python train.py --num_hidden_layers=12 --hidden_size=384 --n_experts=32 --experts_per_token=8 --d_expert=64 --d_shared_expert=0 --hidden_act="swiglu" --moe_layers=[0, 1, 2, 3, 4, 5, 6, 7, 8, 9, 10, 11] --router_score="softmax" --normalize_top_k=false --routed_scale=2.0 --balance_loss=0.00822 --balance_bias=false --router_z_loss=0.001 --router_noise=0.1 --init_std_router=0.0306 --lr_router=0.00137 --vocab_size=16384 --norm="rmsnorm" --norm_eps=1e-06 --tie_word_embeddings=true --optimizer="adam_variant" --learning_rate=0.00116 --beta1=0.9 --beta2=0.98 --max_grad_norm=1.0 --batch_tokens=65536 --max_seq_len=512 --train_tokens=375800000 --max_steps=5735 --dataset="wikipedia_en"
Below are experts of layer 2 (counted from 0) of a mixture-of-experts language model. Rows are named router (the router's row for the expert), gate (a neuron's input weights, with its number), up (a neuron's input weights, with its number) and show model dimensions 192-287. Each number is 500 + 25 x the weight over its row's rms, rounded and kept within 0 to 999. Numbers have three digits each.
After each expert's rows: "comes after" lists some tokens at least twice as common just before its tokens as in all text. This comes from a sample of Wikipedia text that the model never trained on. Tokens count by the router's weight.

# expert 21
router:461521458478485487483514508510457519486490521470500488474461529497516509496532510530488513486507490478524508460498448520512438468440546503544500499508524494512497517461512469511497498503541509547498510485489503471515503462498472515533479500537497519501461521473540497446534512514500547496
gate0:522521505493519499486534473507493521483517506507483442539500511529517503505511478526470491513524499481472526509462481545527488484510536519538481527525524478482524461494507448514498526494474461473473486514481519469552518484523503486481531488466486513516506487494522505495478538499495531456
up0:502463532483542488464466465491466482455483511452502531518505519511477455518463530467509481530475504486507475475546534460509473543495483478487563476507493461517529519505488502490504505485503473532499475469487505524493476542487491547489486522485543551497543486472507495534435477486469499500
gate1:513482533527471518471455490457470555516475524525508539510504491514525502518451509487495502498523520456521483493475528469483507487480487464523471524494506511518486513479514484473529542503498517497516524458522506487480506505491505535524471484499545478491528527494522500440508512513477485434
up1:508548476495500468501503488473480512484469497472506513519528475503477502481522505489540479536502503511491510471467489497523517479485524517483530483484489475449507464532478490484465521489533546468491501499527485509495484491500486507486544541475507521497498469553516464493492525458491508498
gate2:465478485518524474514539500509500462491493510491513481535508532550484492537491499534483556515519514480481491579495524514532512487466494484492550522507498422450512542545513497482465487491477476510493538490471507494487503553529475475543499485473504475509513481485511518503508509478453487482
up2:514507517516514465504470501524488457448493530508461534516485490486506484500516558468494489497476494509471510498489516498533524482523458522533500500469545542508531503534504494494537528479523531542478497497530468507531458518507486513517514510482492456477504477498482505466498509499528484506
comes after: "\n\n", "'", "| ", "\n", ". ", "as "

# expert 10
router:441465470429475505479489494535469494515481497485504515457473512464489527500521511519526535527507529479528475473503496505499464451431535480500486490434523458526468492482495461493504455511493517526519482473494474505518475508466480514497490496504524520519463503513527514526534553515505521503
gate0:474498495484487505495472513508480458537482506550485523481506462544494491496544507476505535532472508495510489505503540502544513466488457486445505518489524461535534476517487494476482471489524489522501524498500494474498531513469454461516501515541485499509503519529528527515495488505457489487
up0:466489469501503512524490520487471510529474500519537520552518456494490482482505523494478437511523485515435528479497504533533465487506478560471496543499510499530527523515480484513516521477455462517505500503485477496535490506523487496511518555496511530521470489483504489492552495525483515491
gate1:467513522470484485494483444523430472463455507472504475482471480511513489488513493489528477532478527510508521449509462479448525475471475493565527528512490510500516488511499564482540525498489524500507513519503497498490507440456484533471509488504540512510503557500519548477490494467458523572
up1:474505480499525503561498476438523468485550509496543543507476502526493511529498504545514499510487483492503526527504536484482516551515435509492518538515481477481477501499506489470482480504515492475436484495472494483536511486479511541516476502503467524454515465494486497522520524556483500512
gate2:490537512473493489537475553531488449475480485515523531485505521480477507496553519473489501469518523476496455520507469492495485545511510536511487481483498486542519529489503510457491527515514484500486518467529540491482467514513518501509492525518497497479466462505513512454554507473477465468
up2:532515465511518483500486502517523533478491524465516438476502541492536499548492501500508472464488453496472507517512485501522499506504461446480467490473556519494507506482485512499458491515493523507465495523486508482555541495533488526492525468501501524523555517485474528547484495459537532535
comes after: ".", "\n", "°", "(", "′", "N "

# expert 20
router:482519470479507503454490495517475530491485512487491511504489503479488487505510522509518487489507508457509497477508488492501474475477490505544463498491503523500507496479485491527497484512515541508489492483511471441514474470490493550505520483513529489528469534468548535490524507549492546496
gate0:519481486539477481481505488523475558550530543514451529516484498551480498504475535507511478468501524515494528494472506521483498490468506519520547510540544471518505502511486496507488493469493476524506509528485499509463485515455457538497498490447482535454504520544477528518516512485530537479
up0:516546499497498491529485538481487530562517484529510507573448497503503495544500550521479525496496489527424479492498494520468503500551502509519515528527554515527483489546518517485489495510466479520502449531555471490502509479493519488526512463535511542501472545552482525515522543528465548532
gate1:457465468522458543470557520513476495506466482459480479456509517494490489507486493468508513472556500514441502473482518486542496505497483490473506487496499503537524514502440518520479481506518471474503481509511502498487441533490526471485525554469500518512473511477509488508512532463500469520
up1:476491455497486534442533486471490546526462489512535506478521500544477463508511510464505501507534504518468509475479488503497499539507507513496454465526458458525500522509484502473511519498493516453470503497514475534506481497491527515477537522498533472492534513490483551535517478544520472521
gate2:507548475548480545459505475512502542495474510512515495529498477460493495503492522530468499438517485516538489436515490436494519475458451543502491486500450527478490500523528483482525512513516521527500496516475509492510513464499530531497470488507486543453503505516503472505477474473489528497
up2:530542515519499492497520512531498516470558481502510496468483523500499454490477476548523530477493520486486502496467486507496514487497499523504453473489484516478493514507501466503470478520504513456523490508516505509527492490513495477440551467481509537482482510513491484552484529529499465523
comes after: "in ", "the ", "'", "In ", "of ", "on "

# expert 30
router:424501446440465486455486518510491533512503515484534471461477530477502522526519511532472518489494511463513496489469494507525488470437524481565539488466519473503493491474498497521517477504503489530517505475489469491479475494505502509527500511521503532500483522490536500492499536543512530502
gate0:493505494465550485531479502485474465480509545477474518469529520474502482443502518496503488511455491485490461481467489506518489467451490500499493531515538500485464479491465483499479534491508463532528519468515499507495522505490543505524513476532500532480497502506486519507507505529516516552
up0:508511518525525514483528515541524520476474490508466530509485474500525486481508520507497503521502495450459480523511517478495463491459479510514520508537493477519514521467508493531528464520480492443489437515460468479509456489511509494469540549470516549484437488501509544551536495497498519477
gate1:472509466459516544511507467489529486535511526503501469486505488524547540499507534511505474512504547498504468519468445512523482449501481446518502481533516492505479469514490525514472522493495517485523506502526514494524514485514510534453507504464514476516493513526515518517523542486506496473
up1:495529499484475522437483512522495462472466502451509538523502545474458504448465513513484468474497474469501496523546514509500496488507522496503472473490516527495526499504494465444496449497531511515510510487497519514513478477453483532491496510511502486516497523501509503442494506516490500545
gate2:515494516479530498471507501518525544508510518503502467535522486474494514490479479521505535529464483509501482512485468491512492499490517555539507495538507520527526546478493509498500522507530491519503487506477494471518518482511580458486544505499462494538527540510568520486475463509490483511
up2:507486465462430521529511489522497462495513495478488514500522504461500474479485442513486476457484513487505529475491513532471514536480530507514534477490499508522522478508446516540494482497490484441547501524522495513544481531532496456506490529518466478480478512528494479506490489510528492522
comes after: "|", "=", "the ", ")", "==", "."

# expert 16
router:444523460489484487476488508511466527490503494484499489500474508493499500532525515516493509495480554453489489495509483518541470468471525501532510479467538491528507510502490478514510460523511548537500494472497487466505496490518500530546466488535515527515476486470514489497518490529480515489
gate0:503501519500484460523460458492519495501527523494512525497493525500488513524485484493467494499523528466512521507530495487494528508486538513501484463534519454484498553446547512524477454498499544500461486496442535442506538470496534495464483482473552534489515512489529523469497525501522506486
up0:492464493538492502480506453471527532511532466551493543522522486513503468523471480522456478499508499512475527498457519478497506468506444511504523494526509481483510436484475494508532497469503481499500493517468519545474496509509485459466522549474518512499541543473502478517501489429516512465
gate1:505500483495520459477513510505540466508483511535457507508535521517502481511514500499472461544534527479493514486500460477485465547526501482518479429514512518546507518501499459511527503492527490477505502502482500519488485488466483510509539490509461529489518513525500477504513516571509488489
up1:496512483486523492479508456507521522508485487472532476543503505502479528528478473461464532486497510532543495479537494515537454499507524519491475463479518501530525493485498463506502554452526521469478478525526505502517483493527506536530485520484470471469471545544464481485507492539482512487
gate2:519487517505439511534517512465515539549518511479508525524502545508526475486499519529470492468492547492568482511469503465491506485505456488486494486488507522533453496543514530515478484540479553498447501451520448512499477518519462493520489503519498498466509485485488517502512496507529469483
up2:502526514521451477517451529443540508579500499505483511489522487502525523469511544471521512525511472494473470482500481513464515490491509550521476494517479530509497496503516499488547499486501458529493524492500514511490474496455489522501511487534544528486510526475543488462519501494517527514
comes after: "the ", "a ", "The ", "of ", "with ", "for "

# expert 2
router:435524434485505501485485521525473498492476468458521519491479497449495513533526511519492497507512532465511495472526492509492468470444523491542480485478501507474504503481518464505518476515516547505512490482499499441530472483518493549503467501514521518483469492496539499492519522508513545473
gate0:509511535469506482498558477493462525506490506500545499450474487496506501534517480508464509493467522522460502442503477536495490477483506499513504504487522483529463518489520498499507476483535497494485491474478518534499476443474467494531510506497535521538472480486536478446529485521492534493
up0:526476491536499523485568487512506487509484532481499521459539476505482559497488516511474514524489476494498544507513495494476488511504472519521505535444508519464517498541483509524511478525520515501470493528491528536498522485501525551540514459501501499492489484546523486432496525441521475465
gate1:516538498498553504503535500546475468495562526487515522482518504510471506460475494501543489520473521494532564490484544496498542498520466505525468475516478491498529496509506511453480497475510532459467517507466531499490505449516528526511490498523479550444496538468536513462507506470530505482
up1:517535486478505489501472514494526475494479510440496465521498525479526519520490497489482450460512473503507500516484441474505486485498505504512529534473487522524476538516498557523542471518496465529518506481465519523494511481480490483520505471527475515458508475500519501499495510477511486507
gate2:528482524482526509505512551495493508478506508458469532480516474502527541572483435536477522473503487504493486510484507522531526487480493505467513496498518563472489520524487434467537516486509529548503505493477470487508500571495471488484461529491524506483520521498539518552496492498482522481
up2:485507486522485480458503495478517500493484532512505495492472471509516477463501472530500489467496463496483488491463526500552552443480527565469471500504492474473522476517489515498538508516489492515522538500537503528491505467533506517458524489483481518517521533503524447485483481498509504523
comes after: ", ", ". ", ".", "and ", "\n", "|"

# expert 13
router:474519461442508500454511519522463514497497504489518514470464501477543494537539505527515513497486531480529481483502504524511485449415561517533499481461517489529455493493514462509507488497544511522515502498515476501498476476483515500510495454519502513523460546482521517479527539497529512493
gate0:467504485482461503464542490495483518556504475498486505481469472476490504507524462493505527472488503541505528495481535474501519511531528500513463507463476487557555533512501504498485540461486516461472461480489483533505489484505522498504533495501512488513508533501562531484514496502478492474
up0:482463503477518497443495447498500535506493491502513489505487509539515498524475529517509521459473488492476532506465580538507480504503487485481490496509533502459460493506531543522526469511482472494513529488550490528516517518489481510529510505522531511490474484486480479516515504462516520515
gate1:514478484490530497515479494508484470462547492484490487482447501509460519526493503509555523497495477522499480522503484544478513495517553510499477468531493503481507527502514503489476457537483516467477536487514549535513449524498545551541489499526518459517480506488534534474469482485517470466
up1:486531488463498486498477498495481473537448509490493507510534505506511504475540563484505566516527482487446487509489488449477523516528470463478527495449518516509532454514540522523518522512524491513463511517485517487525495493545543518514499528504518477509482515475506533469506474498476451508
gate2:511498498484536518511494492541454522497489515515520547534518526539522448517485520490476478486508501513485506477441566510482514515468540517532479493485469538495500545512511539493453528487482488515487529554496524503479508492463526520498515481528501528493557514442503502509553492520472507497
up2:539480502496483523482496479513512500487473505521527523498469473454484463513502513531536539511513523503492531473513472501534498488478538477508493524532509482515501484471532499533484534513505461482554507523436541450507477483524505533486493475509481515482482561500493473507511468484526523593
comes after: "- ", "| ", "(", "\n\n", ": ", " "

# expert 6
router:447513465481485506501491502502491519492509487469534492482478485472526487533490506498500506493499519473509504483513490506496450449500521483512473483480529493501503499466539478530497501508511525531512505462467500448491488482511520532486470463508491534501468537466568495483509512518501527485
gate0:520536518500482508488482568448515463510536536516489511512558471518487490451515541498504466476494533524490485524470533508530503512507466540458508476509552499529543513501477487502508545496492504527509500476516446503493483517460514514511492523506514476518501505490486483487520487519521526482
up0:507501503501552486493497511510488498464455499495505482543472517529498461493516460512491492501539502492469506530499517451473555509511543484487484492536527516539468470537444534496466466487497487509535486513521471489462489487526470466512532504512439505508500496528542487496486492486480500565
gate1:499512506451486479490489499483474482518516527446512520490476492457535498513529489492521492470524483482554515486513449469494417492505537510502512495516489481453500488493516524495480517542567515539487477517491489527508490481499496528474568453463547496498491529508495484496487513475514523507
up1:476471537499525500477491506504532518486504468508479488443487542478501494509492489515541513507497526486494532525517535509515480540532528509495544504511462522512539500503514434521504457508504503496519498523473481502519482539498538537490527481509477472487487507534464481471551499508493479466
gate2:507497456512540492544476493494517488492504473497499519504501514462507485500533466509491507466502457502469465497511499475476531524477478553512541525528527489502496499501499528541512501523524509509490534485498500503502477534538528475506540492475450470484487516531477507501515505530533514478
up2:515514504538536500519507517490519490508475472502510492481440529496515495509494511513491506500534527447515459496463518471457479459529519524487477482487537527515479504449525524500501538506507509508496514485488496546505529480472502472485538554485530490514484532478469514499481503478498525495
comes after: ", ", "and ", "to ", "that ", ". ", "as "

# expert 27
router:475495480496495516487513498506515500513469501474485506509499529485524488520490509507498498496508548452495449474497499499518479468458535487585484503499526489498485529487512521524538514497530534496494510475498494456501471499529515544505467503552498534534475538452532482513545544509491526480
gate0:537509488509531522470492537494508524464495502498520489536496491495503508460486503519461497458493507484470481517493518490495517513482449495483497474482517534481514496469503503512534480496470520534519498466501500515507480542525503477462526507520496489535496456492463503517501521469477532496
up0:511486500493546513519576535518481483479535474462508477509546478540501501506487499459474543542531503489521498498537493538514455512490498459504475519528516481484525445555511575475464460507473485498529525488484522495476493493481533494545537506509497516520497480501518512513496477523473489520
gate1:499497502535478496515508480444537514511529499538556517509476482493455476497482528502515478469538497495516530460482463504518557506503503520486509530507489514514499546569528505490472530543515539522508512525470481486486502491519541494494478539501503465487540485510478475503518525471493490481
up1:504477524534507512491494443521470485466472543500444522515457505458518525476495521474513509501492479499500499494523542499504498488507534501534508520453526529535519479484482502524477494530541517463434448484477487479514526501504542476480505493481512471498495491457503463489530498480499506556
gate2:530495492490471492451477521491526530524505505521506498489513512503481502507476512509522498489489455529492488495473473484487525495486506547538483537521516500460469521488476499552514492496482422496521495480505537502537529492537465501508492493510499521477497504547533447482506487465470475495
up2:488505521514508493493462491462476527497537523457532469548488484466459462545481532483506491518511507488512491501488494529555469544490496502472502478491478525513526510488506508480529498513459505483451455539489478484524477514469508478533517568502549510473507511518527442512493479542463549515
comes after: "the ", "The ", "his ", "s ", "on ", "'"